From a checkpoint of a small mixture-of-experts model trained on Wikipedia.
Experts: 32 SwiGLU neurons an expert, 4 picks a token.
Below are experts of layer 5 (counted from 0) of a mixture-of-experts language model. Rows are named gate (a neuron's input weights, with its number), up (a neuron's input weights, with its number) and show model dimensions 80-159. Each number is 128 + 32 x the weight over its row's rms, rounded and kept within 0 to 255. Numbers have three digits each.
Before each expert's rows: "gets" lists some tokens that make up at least twice as much of what it gets as of all text; "mostly gets" lists some tokens that are sent to it at least half of the time. This comes from a sample of Wikipedia text that the model never trained on. Tokens count by the router's weight.

# expert 14
gets: ".", " (", "=", "–", ":", " –"
mostly gets: "–", " (", ".", " −", " [", " ."
gate0:086159094100094143202146082137095102091170092111206108112097128205152070136099157147155120058155131125107127073167110118139160091054146110141135123177113144156116129077104052140138139163092163116164126062062168067139159166142118131102124131
up0:099098158165152154083203081078166123105104166156161178176164134112124112108134097129128064078094161133157109165137125150103105196095156120090084077179147138075148147112121153142144099120116118120144076145145186148149124126166126088085076108
gate1:147132171119153154119217059130175150115091114191128136186092164190130143145096165133098185169159107086172079053125126110052183130106140071139140118094120105069084095122148164102102116122117114077150123121101143075140080119115141145082167126
up1:178177140132118092105155094141171158157058091112124144103156142166130084163113099114108104119112164126085126086153155162085112168172113166104135084111111114109115120102031138120098167092165068166158130163109147119091143107147160085162176086
gate2:112152096135145146106154160166079164170174126140122112192178095072123123155139115171181059141097170117161140080152086083151162041101109067120107124109203132196147120093144145107070104151139158096120083109088133148123101114180070148120142090
up2:138134115124170142105167095138065149080136143182128153142113155124146129074121168181117129099147083125157128145144138165095142122014091156126123120147093135084115183131130169130165178115119144067111131144151111175150132146099119121094108181
gate3:124150128140171142144170150024085045149172083113129130129133097184095120134087125121127108154175113121137132147131088141140106137134129146148125133149137086067092149138129124149108121081114082118126187156203111082129180119110103144149076106
up3:135104119110150140171129099096093092179111127094183098109115181151174111207076157081088152127164066102158156094189134140126165072140148157135150062112087072138093120138110114111035116145089081137126139160166175090089101138149161173136089142

# expert 24
gets: " on", " to", "e", " A", "ta", "f"
mostly gets: " F", " C", " O", " E", " U", " On"
gate6:108096039132080149121155131105163122129168165139095111088046106142151163115123124065109132074151130164114112110152102107130091107125143129159148103151144119112161108220173165113117191188100186098130129162154127180144123087127143141055133121
up6:135155084133164160168126137112096115162160108121170134078151143093164127120119138073108124197128065105168108107179111128149181143115079140129131141163107099085178151155119198174055080100158124151130188136149123133112115045153119168161138085
gate7:070097107125094120108169142132136157164183136116125178126144098136199128094107047147182143104176092092149151105169167123145168125169118152142156184133107147115121119115047175055129095203117114159145126103144104146067139120138194102100078068
up7:134141128147120130072111080077115101073107140128151090116168148096099170171102091090111076193170079107109101140106136115171136153146172105160094126140176119116133146134196121153120112095183121148137153134105163105060104085131140165126153114
gate8:132054148176193162140176140138135142110145154129169127063138135122089106167122160083127134152186063150124091107128068060168142138140127181153180138108129107085085075108114084101136127140124181133163113131104094101103122119115162116124074113
up8:100089154141138170123154202102111078154109076114114171127113130199129121159054119137125186121179120146168115176127131128177121055123125186141161064149119173145111087081173108182166113110121139144154124115057182108130121150160103101150119107
gate9:101122153128168074145093074091131118098142144136151097131097171160098121087178094168113165118142144179105104144166062071110136132143107152141129167150121161120132119182083160112147112144126182115132142023059112115091107143075178054126119174
up9:145055154147099109208138063153155086130073119120074151088138151107123112105090145112092094143113138165076145155148131155152102154170076172139141139180154126096131136124109127149165112045127128142106158134133143156122110153134136123123143149

# expert 4
gets: "-", " \"", "'", " (", "–", "/"
mostly gets: "–", " \"", "/", "F", "H", "W"
gate1:142095091064051140181120127154131141157148125175076096168114123134094138109128160149112100138126146166126152177142108161127118114112118175130105074126186096078092124170122154056121184113106080105128084117119164118123106175141157121147169093
up1:089108141172128144165117137071126112154130077132147128080087191188082207098114093093178162153165132115222118123085096101145083096107074149135160155107118164155121122117172106146142083104185169135143173068167131134105100135109157134157118175
gate2:109112201146158114140088169144181122104139133159125179155153202107095105135098165061146144058155150069146098128129110121163141138097112134156151157140096124120161074124112075135119101116106051115110182160115131141170117155102122084090069112
up2:107147116187068171112112102106088098168053101109162124134129101123171109104151080141177155156134102116146150155115091156089101135107127111150111094173149104145077097109115199169095157125139110117143142151118087118139137073161142131117130103
gate3:112100085163144127191143127144116029175077095097160125141119141094145110130139163132148181109175106121117064097133096138108143147159148155174140195144161125158160158122093179163180136086096122145153140113172167068111166088123085095090076087
up3:118139129141133175113182127161123140115172098155052097156097143144093163171069113109133142100178107185090135140162140177121089137116087153168145062154113198092076077117107128115051150114142098124087154159129131109131182169101137096133133105
gate4:125153151150190176105179119099117165177136151114147087179095097139123146115096112113152107122141176125136141172156097093151132093215202137088087139144128102170130124115154127055132070097149159126082090129103101120210121142110164146111135105
up4:096109166113102117135156195110188173116172108117167123113112127139091126113045153115149144129135119089106081123160136151155128074175166139139139105175154134180119136082125093096101067142090150128134080141152138178159103169167060150158118126

# expert 29
gets: "-", " 1", " 2", "1", " 3", "–"
mostly gets: " 3", " 1", " 2", " 6", " 5", " 4"
gate9:069158133162188114199178116155119117093113108056064105118143152193138159102102109142083092099112089147149096154153123131162106103108094183093168128115178125179156141075100109163129158114113131110107156085171143189109132133135097167100100132
up9:078137089096099130119131096125110141108175133130151126184154125120144100101089149146100115107136102153153072165143135128110138164080036178126134162199128159090130133164179100130092141179113178152131129082144141134158129139079147192120085105
gate10:158172118111146140109214070109174117113136103150111175145208175130155133129141158104114145135220146103138098114183159106112067103091105151184166144086110122118082130099115152026135162123084119127085135141099155176091159117129158084138149126
up10:150125136139143159171163180094108090094104087074078184127098091100120146171108104108186122162050145159083180171088157093121163120124148138094171085108135112120116146123125138131140181146103165181130128158111122149173131106159161137122111134
gate11:076151106166105123148107123106123127111132121128119143170145133094207186107150141137140153094108105128121030111127088144090111034127091142073152108158133127130049046101154131146105156088117109133108109081136097100067130116152140155176107074
up11:135179156216119130124037155107134177119129146206164178095130069115134079165135140164102133110114151161106149116107122160161121137106149119144163153152168090079100128104069099148180186081170077121142146143182155116138116113136161137121077136
gate12:197147136084081141154161111126109127114231093110089103177071118142144120091138183161134130072176106135109136081074158081122129141108113102158143064083170153092094179136142125122111110165086148124166125138085124085082089139104118123127123095
up12:160132109118081165126120091129156135109179091103191131136113078090150116136144156161193104137153082113116131085066121070118055142115061115106093098174143161180154161163151104107137089180115143104161120102138156132128174200111147103120132066

# expert 31
gets: "t", "n", "e", "y", "er", "s"
mostly gets: "ley", "ville", "ton", "ford", "t", "an"
gate5:115094148141120168168121113117123132154103091140128172111149081190120196207124096126117116165082096115074148089127067108151136159135073126147161106175085110185128065127154129129125164089143190115136141089162121150152100087114079121118093144
up5:171091096135120091105156113120186106141111020111103088145132097129171069152111154170120166133100125073190116058092119167133100148138104107168106135071146176177135171126142073156085073143123125078107138141137185152115146143138142123110182181
gate6:108120126155135176112164039069133090123116096129202139112122134152155134121092183151100151150117194167134083102142079150126157106111109169085081177134121157157145158141103144155098138151154146077087116146139137182144126089141142074178104144
up6:122070184040119165108101133143098106124176176117151127174112097119139081163148112112119089179102119082160114178150117103119114123095131091167093127113121161144095059173081093084083190168101100144118097191095115131166117138168142137144108144
gate7:110105175111101060104113066150122142154101067084170192146130126141117124160161143137136099118143108070104098181150110087139083154087093097082192130127154112118093066113152060090163139178119141203141106182106180161155101156144093119134095128
up7:132126173141135102138157085109153071141140124086163097077168107158137201180108114160138187115191114084136150161179102058135121129108130111130066113165114134120121166152121155140181105130114144099115111089100137157164074153200111126143102048
gate8:146085168075142105100048178130103135107103130099121144091158114127090155135110110211103155059140129224102110047086140150132129133119068117148167133106109158163135128133154159093039122164113154047153145176137126190176081171169154108097130095
up8:151141160152117175115194067162130115093177160144195141127099134079108152147106146063112103110097117110108132186145137083141152190098068103141168062174139108155132112147133130110121105118092116119161137126158119130114150074072142169200112151

# expert 7
gets: " 1", "1", "2", "0", " 2", "3"
mostly gets: " 0", " 1", " 3", "2", "5", "1"
gate10:094182102088151161107139133157156126130138124136114088166144146091145146137105163131131164113141094142170129076147096164141104138135092123099101169179026133221084146142160149094139075097074143115127055090082124178150143136120121125197097139
up10:090088131094166098141190120129104127143132129138163089161137109191115156137138176085112114127174093149111137137095089148103100127141144162139121106101127166135159158114127102086100136104078115136137160144190162130117167113151135103082152122
gate11:163110075136184078099126110129125146118144216140099127138125114135065164182087130159141141082069168106095114122096079142117144131150158122115080133112171139154085143156115160075130101114132123121117171063153152127113154206155166147136153092
up11:094139166115155150137063077166102085097172129103125137175152095147080079146087102151191109137148100124127110133107139117123189095129130134150117167148168118115178110118112147166109130162140157182150135064152120131142118164058155152164089123
gate12:108168097219096175153152144163142097166129126116110195111142150131190119100130171142075134065132118108136108113136130114137071124153095141222126159118060122112075099062142139139182108152076113098125111161099127165147101146094123126143145147
up12:159140140168146143130078079126129163109128129050138103065119110120141140145116107167186121151111137123150122084153156116116181106172136143096067110140121116154155126120145096154135132075160136206117118183136133123088062128118192137146107149
gate13:117077147138192146078145126154139137094153165120115108105141130170085096112104105105121070069108097086100142103158128099098219149111078180115082190088177123141128105126125140103186118133165146153107102132152124110146168148143155151109143130
up13:094141073122154174084160145132188140107147092137091135205107133092163118163099103140066182136089146077106127115134136134128129156145203138177102117189118111080128135112127169140173087089107164151099146147150198139118140143108166104180129125

# expert 3
gets: "s", "ing", "er", "ation", "ion", "on"
mostly gets: "ation", " film", " series", " team", " city", " School"
gate5:088142126124105161111118100117190085107137140179111222159125122079138184127182066194083081142144175148164106104084117157160107114121148151110127170194093152169146088157127123084108153125108150072132114127178103091125064158090106159138172149
up5:185081137126165110119109085129129128153131077125133161163147120170124099089173161119135111087145216158103116071081140143134104096115149084117154186125153151133103155127169137123125147165063197131100046168127153157129126175099090118178147177
gate6:102126108128113155110136117153068116143110115122093046163067120181110139086104134152093067104124137138110150151050128116159134117114114156137205140101081153111124108151133182176172160140117153117094153150117095086072109145111127179079132173
up6:138129143164109169167151107114133154111151113124139182148135172126163107138112120093092092074150094135125098143107084152097117123125129135156096179145132058130122138171145118103076141171162142126157135114190141153162064144092147199161102113
gate7:099114138160121104069206128143067113094105169160169154161114099105181155148135152085206106142162145089180111188115105013154172153113159122176155147168113142121122124084146111169146071114096151139110129138086162114116129124098163126068179175
up7:186107124075130161092123133081139151140087130146168144123191124034104189165112125132139137110086152173149124148078200146182124175080088089153138126120146125147149149154101138126151146189068113130141163109137146057175119123112162116097125161
gate8:077145130115110112096126158111137110093152167097120095141147143121111163140116117168092140179162124157107175154132129105086190130095095097099220157142140143091113132152100113168104134100172144115143119121108173153098124172090095145160130176
up8:160170106130167137101144066135139139088139140162127113078096110095144093191129133173117105175061121149159104127066082166082135161160096095089132100092109109170081114120144073105062151156126138140114158146111110122171141172116130114123141122

# expert 18
gets: "s", "es", "%", "ers", "rs", "ies"
mostly gets: "%", " they", "ons", "ies", "ts", " years"
gate5:154089125123098084152146093125183142057108054145098105131156105126126149133088148064093097127129147157103083089171078118118170133133123119125145168054133182104148117100134118138107080192148164119135205159141137096155174092160154079113093112
up5:169112094159118124127113145088120126073123144155085175130092208139112086133138096118130116093121116095137141142145115157150155147143126149122158174090122078124109103182090076087048130148189148164103145161171105099175077143151186108114113093
gate6:083126142110140120143104122177140107132163096121133166122106118153125170137084114099097150164130091104109109135108117103132111096097129120118095145151151210102118137159210100120073124158161124138194123120131167071149087148078160141140160078
up6:084119154115100168088154176075127116113143151132163115129087120170181031131109181109144161172110067137129150176129144088156145131097131158158118149184142148116083101119073195107195130074158090126099134100056151110117130115114106193115163122
gate7:156131091173065111154121156134131121127114105151198139160103087156107159138183146167187103077156138165170181105149093050093158126105102112100096135072084120135144157125137131111184115118177131154175130111130132108122172121141152212118107068
up7:110129154119080086080170170119097205160085135153147139142098091103102160143137093124104118070177138126105137166127154134097096133146110113208149103120186120135131099107097144091149124144101048161083121151163179109098071098130085146113132043
gate8:169119120132109119146107147130121057124136135097157159124091126134108092145132126172156104048150137161126113118178141133140083144150090174152127171081221072127136114136137107106120127133150124149114153105117152127116092148126124084102236135
up8:080160146147136164141130143097118088111170106146109113073145118119146072137130146140160167115124094206048104135093074117118075175117155133193114141156193136095112111132221146149153095153112129159165121141113082101111129117143112093138098150

# expert 6
gets: " the", " a", " The", " his", "The", " an"
mostly gets: " the", " a", "The", " an", " The", " his"
gate2:123144087109128120119128090120156108100123082120103125128083164127109127093134162092138168083119159108070141114104092173180113114050212145116145105156114155100121155160097135088127171133185130084079147085088140108137042163137185132177117133
up2:154124062185091149141144159100147096133126141214160127120121114168085157052174110151111147183115107183091139150144123106083155142133112047129106114157140200101171139143141127076138154080119160161156091122092110130094104146113177122144100165
gate3:110055185171088138167101118111118093138183097160167100108173172119122137125104111145120116134130125136117125092148138168137100146170189133191133095138104127056108116152163200096153112104142095128155074168103177126186152108112047097128186113
up3:158153148068117181146125135120100141123142155117129093156129144113129139082138137140088146173114126075072156114140140185146140178133103112109158072131102123200067077074099130127120127160076149078078160124126154112127150129071166144092094092
gate4:161108090117144100133097132189118130127082115051125090122190123097082083119135150144096141110134138148110076150103099173124145128145145143134155114212186131110110157152124128092155123159112187145109153036127121109126145140139053090111155130
up4:121148113151160124116125119116144138183140112086144129127179085052163055089154127083098169191149134166133155114119138088159097110115138164158156159118117098087128139026096180105131140231131100118144085123086151162150170131152096182159109140
gate5:109120156105123121156148128163133125103146154131103092121141117110122139198111135179131119147125118075167156173148080175141137100177164166073130114083130161138097133089141140049174085131051121115142097142141057150056141147149104129125097170
up5:097156081087184121088125089118127134119111104156143099204197093076170085121128124123137125083138110075156101120200128149133133124147094136096119169131111169128115103131092136099153156181048193102151119173092149102089131123143165091150159123

# expert 23
gets: "\n", ")", "\n\n", "  ", "\"", "-"
mostly gets: "\n", ")", "  ", "]", " al", "\""
gate9:099127100205091135123180147124119106152116093136150069153163132179097171155091141120089093102164102080090151167184080194105189126100127161138077111105121112065095126120062100171117111143087107112122113149113093137067182132101139130166115156
up9:157117102152073157142180132177088107126134124141099110099131135165150114131122091125101091156157160149090151167140155155091152066162188151165116168103137177131173172069120139145142135145140093058126177131068136114087041141081196064141139115
gate10:172149141127096138175126130153151114165093175117141105093181188182136136072104163122110149134139096096207103161175132111144060086128138162149154149176095128160121109138118150092175130063135127093069091105096113126112132178146087191117097105
up10:126139141151128157083082157161152120137153103172192111089113052106109158154145094165165145222162114094070082114088121190119140156104061107099137154112102137142117163122164114152157138134063110165148131101125129110095081143088166158144094167
gate11:114160123180083120101091136053113150174113126168067096152155180152138132191150154091113118105122205129083132127185111111159118096125104168149089168134121159078128113151140145180133093171149135094130103119065190131114133198141134174107081102
up11:088125087163129106097124128101128113162195091171148153073130068168101117138121091113185123152048198106120103110108146106099114117063087083136077178161069129202079134115132150132160151069141131140142134110140070123107090188143145075150195149
gate12:111134123149118076162110104144110136169171115127150097133082129104087126142155097068107102140166139144158121136071102080090089086134172146168116056129090084148131186135153200120142080148153187107096116123112204119154126114146108127132202144
up12:172138130125175068176171138213107213086103081180122131089135160175147088118082097121090127141189100147134165148146098125102185143139129118099043145114049186142120110113102114101122111094100124134140069110164148144183119208115046132123110148

# expert 5
gets: ".", ",", "-", ":", "|", "="
mostly gets: ".", ":", ",", " •", " Clade", " approximately"
gate2:141182140142136110128121082120140097150137181058122105057148130128213169124114158126100114181157188123159109145106166097104113137050155117139119091114123182163101150135113126088102055134170141153107047099140156138136103085149145138145119178
up2:049096137154143163107071100164065156117116086142165087134127167133133114160180170089081104108138156149133139157065158103122127144085137117119165172057120136140133095126148121153155160149179135082103173145162170132077060076162197128193107102
gate3:072118105161137086125114088128190106133184120128162120141088178121177119167053141129100073109121160061107158070127140105219108121172075122128096151142135161142116111094148099151185117160129118071065143131150148186110056102106155132139115090
up3:110079125118108097076104145101177073182119148187141112119102099106116142096088131130077090132134122093102138144131131082149136083171142114104155100156122120135152126128090145181207097107087098110105109147121124154109137078139108144148153140
gate4:106097130105178101213115131139174126065156118097094145158138174129179080144123129103125140092090179120121093094116187132120149111104121144170165161060125077116115142084172147150105154166125142122146100127194136092099100177099140093161117155
up4:147145135129160099188124097144114193138116180103145095085112156157141053154218100112187094111080161090137120095157131153161081106132121113136164151100136077098110103115108070169163069063132076149161107172157110167113094102101101144139132099
gate5:103047181169100104147195128064163123167069122161182165096151179168125093116076160132121201091158125102090148113149091126129128144094108174196141094099116119134155124122089101119114161056114144150181132109107152100112117164069184118152111102
up5:137105128075178107145107148080147112162159150146157125079137138147098094152169154108096170134124083120156089094154199140148159085145098116087108148120098155156117103116170203066124163145157163114100121174146138162184111084118173112082139122

# expert 22
gets: " (", " \"", "N", "mi", " New", "{"
mostly gets: " (", "(", " U", " Ti", " No", " under"
gate0:139155089110124152111163090150133171115171091098109136129140113164138118126085150127120112147134166111129137103142140087134108151151180190087161196070066107097178027095124107186117063139113152154104078146167178142108125150116088137103100139
up0:154073138199098136183072125078106077117123192136101103091128111155144163138097136081129197153135084153122167165141089190164119178119120115126130076121102137146108146127140142111156177047113146143102096083151152109126160127106154119105108147
gate1:100141127104110153194142177137117097142146155160167116132119173135138113138186154171173153110191102086086115172156122079145130136088117129116117133175027148116098122140089140118174154162115110162099139174094082116171139042139135088127092110
up1:075072157141164113179053142183084144093136072116103143117098118142123115139108130193130093148133153169135117157159151093164151138108150164110157064179162157134128138088159165131126136094091155154057088141130099127177082138112127141141100175
gate2:103119081129160165144072109105133164098185146126079105093084128138123112196144061186151082165100112104049205111104197061127078101123177142158087147124106125124076168116139109096165106104087110118083111136181125068150131124091130158147174123
up2:122137124098140110169137119108077220120162129111083089138149147136200130120127095120061119158128075163113138117121157104116148146112137188141117206106118087069125073131150111107118165124084083184153148149145098130128098126113112124122112145
gate3:097037158161120172117128137137185107091123088115166144090096158142138126128133059169112055160100081151091073114197164113133120154136120122128147158065140163114103132103100122119115125143053129131135153145103098161118164126122121115151178162
up3:128131121205112129104159137232134123070140153135119128182062145124081152152102106132132128173118177172129107118090121193158088113157123086148137113134111128126137101097130076159118063060136157123139115086122066097141125113173103182132171105

# expert 10
gets: ",", " and", ".", " that", " which", " it"
mostly gets: " and", " which", " he", " but", " they", " who"
gate2:163130109114147164111123159158142143066096066114139148163133043085111143153145157184131155134104120232168131112129136118127097176107083089090160126116111159085179090160160110039074118121095117160139119146149116114161144151124145110165151105
up2:131093163103085108121118197102151166140072150158156142141127137165178115126098134107152171131063083094101140134196146112151120154108159106142133144093167123111145084136044179174078119144126179159170085098177162148136136106092066104154141165
gate3:111121139137069091131133131149133113108101128184089104089114185198145180069109105137147124103107119140129119120129128111144097158111148119113223126137146096162107109209132134167127117095114132054122123201073130133126140131165122130095127127
up3:146115199096119150139124105174122148164143113118116129133098112145143128140097068152117133133120153096111106098103149106197154130162158150095087115098163103196138129164125165045156202117188148064109113142110136162176116106147155173076146074
gate4:122149142139157128107124163147102098134139126123083171132168153125136128103180087149118189158159127202116105101173110142093169088165150152136097062120153118131182159098121115075078113102089099168107090156142105132127095145125097124138087122
up4:148091068157141078184109078127090123130148106108107081162109129141139108156150150187113075146143112125184165154083089147142133142104133097083151151091116109062163159110104190094172187078064180091138081122100142073146112144120106094109183155
gate5:138156139172100115133156121132140137161127091102199113139161040130186143111128135140167113168142125077142149136068175109138101104106111141150127140189112103144160176129165090091158126136082179173098144086164128139153124105131120084183135094
up5:109108123159145147082116176134136115112087141129171143197108112123141130153148163161067113096120119163066143119217143139118173157127100112125151166083176153082205135133101100120148128119126161135109123090120201123140169102105085094116101100

# expert 30
gets: " was", " is", " were", " are", " be", " a"
mostly gets: " is", " was", " has", " are", " were", " been"
gate2:108042126107043175118125129164142102101216108115156118156108123140149149116063113138150146112140187118150081096149121115121149104122100096186137114146146191187150129127137129098078139181086099146160148062155174122138142166149088151098100184
up2:125091115164081139117129130151098129165100098065167148119155127109132094164129090103117144140152073137130138091133132131127129194209120187128103078055140141174086163141071140079139094118124113132132188099149173095143123086129109118158084152
gate3:154090099124178141097129172115117135098113133104181117165174123163172169108124107122088182141151142104082173125116142094131148195093102182120135069169176122066128122163109130155105074063195113106106167116118139112182177085133071143145140076
up3:091192108054168117150127140161169107135112075136075145109197148129126159174174124075085143169116120146102105116087175115170111130133121191127207155169127124111105108106091155094146124081100126152147115102089113122189145146186179099159106152
gate4:116181138086136192167161154124148126094140047110134126125155076158188092097146120151098091053089190170101144131122110132171147110120101142099134133099109171069125081181133138099137135083119120147169153140170122120083138123094073143178116109
up4:146090161082133102138124116082142138047156128114174166143102101076156175109089091136143161112136123113127125204146116078161123141092111090124142170154139151147136179160086111133181164119177084146125139182110237069174137109090113117097156088
gate5:121132145142163162154152125150121086115145122178116116134149125118123188112110091093089182091116145093152143105116123106172068186148169127119148099128073141132076124201171100083119103146156195069132119116150173143127077128196149168185090156
up5:082105136120169157143136162176180131102146122068181178091131144086110129094159191078121131102102169126182160150072153149159151116166138194120126149103161175113120092130125175114160107100059126123102121135124135102102163157130142133103090068

# expert 25
gets: " in", " to", ",", " In", " as", " was"
mostly gets: "In", " during", " up", " in", " would", " over"
gate3:114124153143156148072125091136135166131134110141117176145111176090106093117110171093131099159119104130140161113084081093115110153115071138092151169107125109128128133139142106153151142097150143174120126124111106102152073138142096149137142078
up3:135151162080117144151147083091098138171048122107050157152068079115069131079143174112173109163144100108174124113153058197132089095160138141128178111109099125118178151086115168119148170085100134173123108140084111075125081144156153108123176137
gate4:123116116112087133128179158138133170151104152140158161170157159180071055131126147088156170202086145146114181101113156169100176134103131135181118124097053143106148105041118097100092129137204068083125206077099158141144134170117120131137106103
up4:104112080142152166133209096108165076127150120088171168146087022101114097142145135122118127139055086105090102167156145078165134123149119127124155161153111160191071097126111149191134159165130178141133167138098125053159116130131080096107137196
gate5:174123120125162131139148187161085137182085086136105106112137099091140097147105123132113134133145119140126111128112135112168156120163092131099118100161100156126098151142090127141107177178131125181146091120119157135109108174102122145182122190
up5:182097164101137101136142145132188111099142117134147100122142116167102102121123152129191116112157112100167094134136127142105101149150158112119086112107134111142150173188077162095194106182130136143177067126056092112164080165063127137159145102
gate6:117140116110111185109135158176122144146145156148121134103101103102103098150153159135056079142173163103115168195167124101235119127142066173228125088166144123093182115173114120145155073165121095140101112168119139098161127128144101126077072059
up6:195093154120175159159074134124070146103125137121185161117180097141144135035131096149120129114053117133115119122058110093060161170125132161096136106122141134169145158116184125136167163189165134070135140127157119142132102140129155118166141118

# expert 16
gets: " of", " the", " and", " to", " a", " with"
mostly gets: " with", " and", " their", " are", " its", " but"
gate1:141088109127108150130118136080086140125151119174133102114124072174175107108130061122131164115146062133128097170132122096111183166056120186057139165121120191135155064069123145096095133117134143160119138126168080198139151134118171178165094141
up1:195151161154105094134120148135136184161057137139165144150086096137119126173143186128100143056180082123118102157098103187106160125101162140225129057091141082141105092122140151131145118148147121142125099124134137131134157128086161172105201163
gate2:142136148139135110121133105110161151090095123136141124165124113155140121102133078152150124132153157086089083059203159084140162137051115143150145067132129093096140114115134158118127137129093154120120096152134128150140112144129116096158133101
up2:181160093122165146175073138133129126158153136121089146116169152109097121166063098094090131153118174068163173119124173114156101174137085082150147129166118105133166154141120189102120123176111127159101119184111162159170069141073128099117117098
gate3:071137142164159115077108119147143092064094146148111130101126092134148144076164069138077095117119047104140132099113105135174122117099153107181109189165130189150120096146136180139155205085100118111072145158150090093085092135150125105109135140
up3:138117198171124135132129104154078149166057107128104104167094149130120155127106108133084094083097126145133122144141109164089118091088150132074188102094155155161142117125139143114183156123152140115150178092102142207166133162171121093168124143
gate4:159118073081114154124159161111115123136119154157107139104114143154161180101183115167135074055102130139149156141021096152089130132110145105091101174178148168164106090128125103102107126160105163127148111146116159180106085104143145108128143176
up4:133144142099135093094168118170169158131116167104120174110167115119108133162103107093137175133148109179162123030089186178100113103167093089135148101096189139167116110136106150091167138117124058099124160134128102088129119134139131192154135051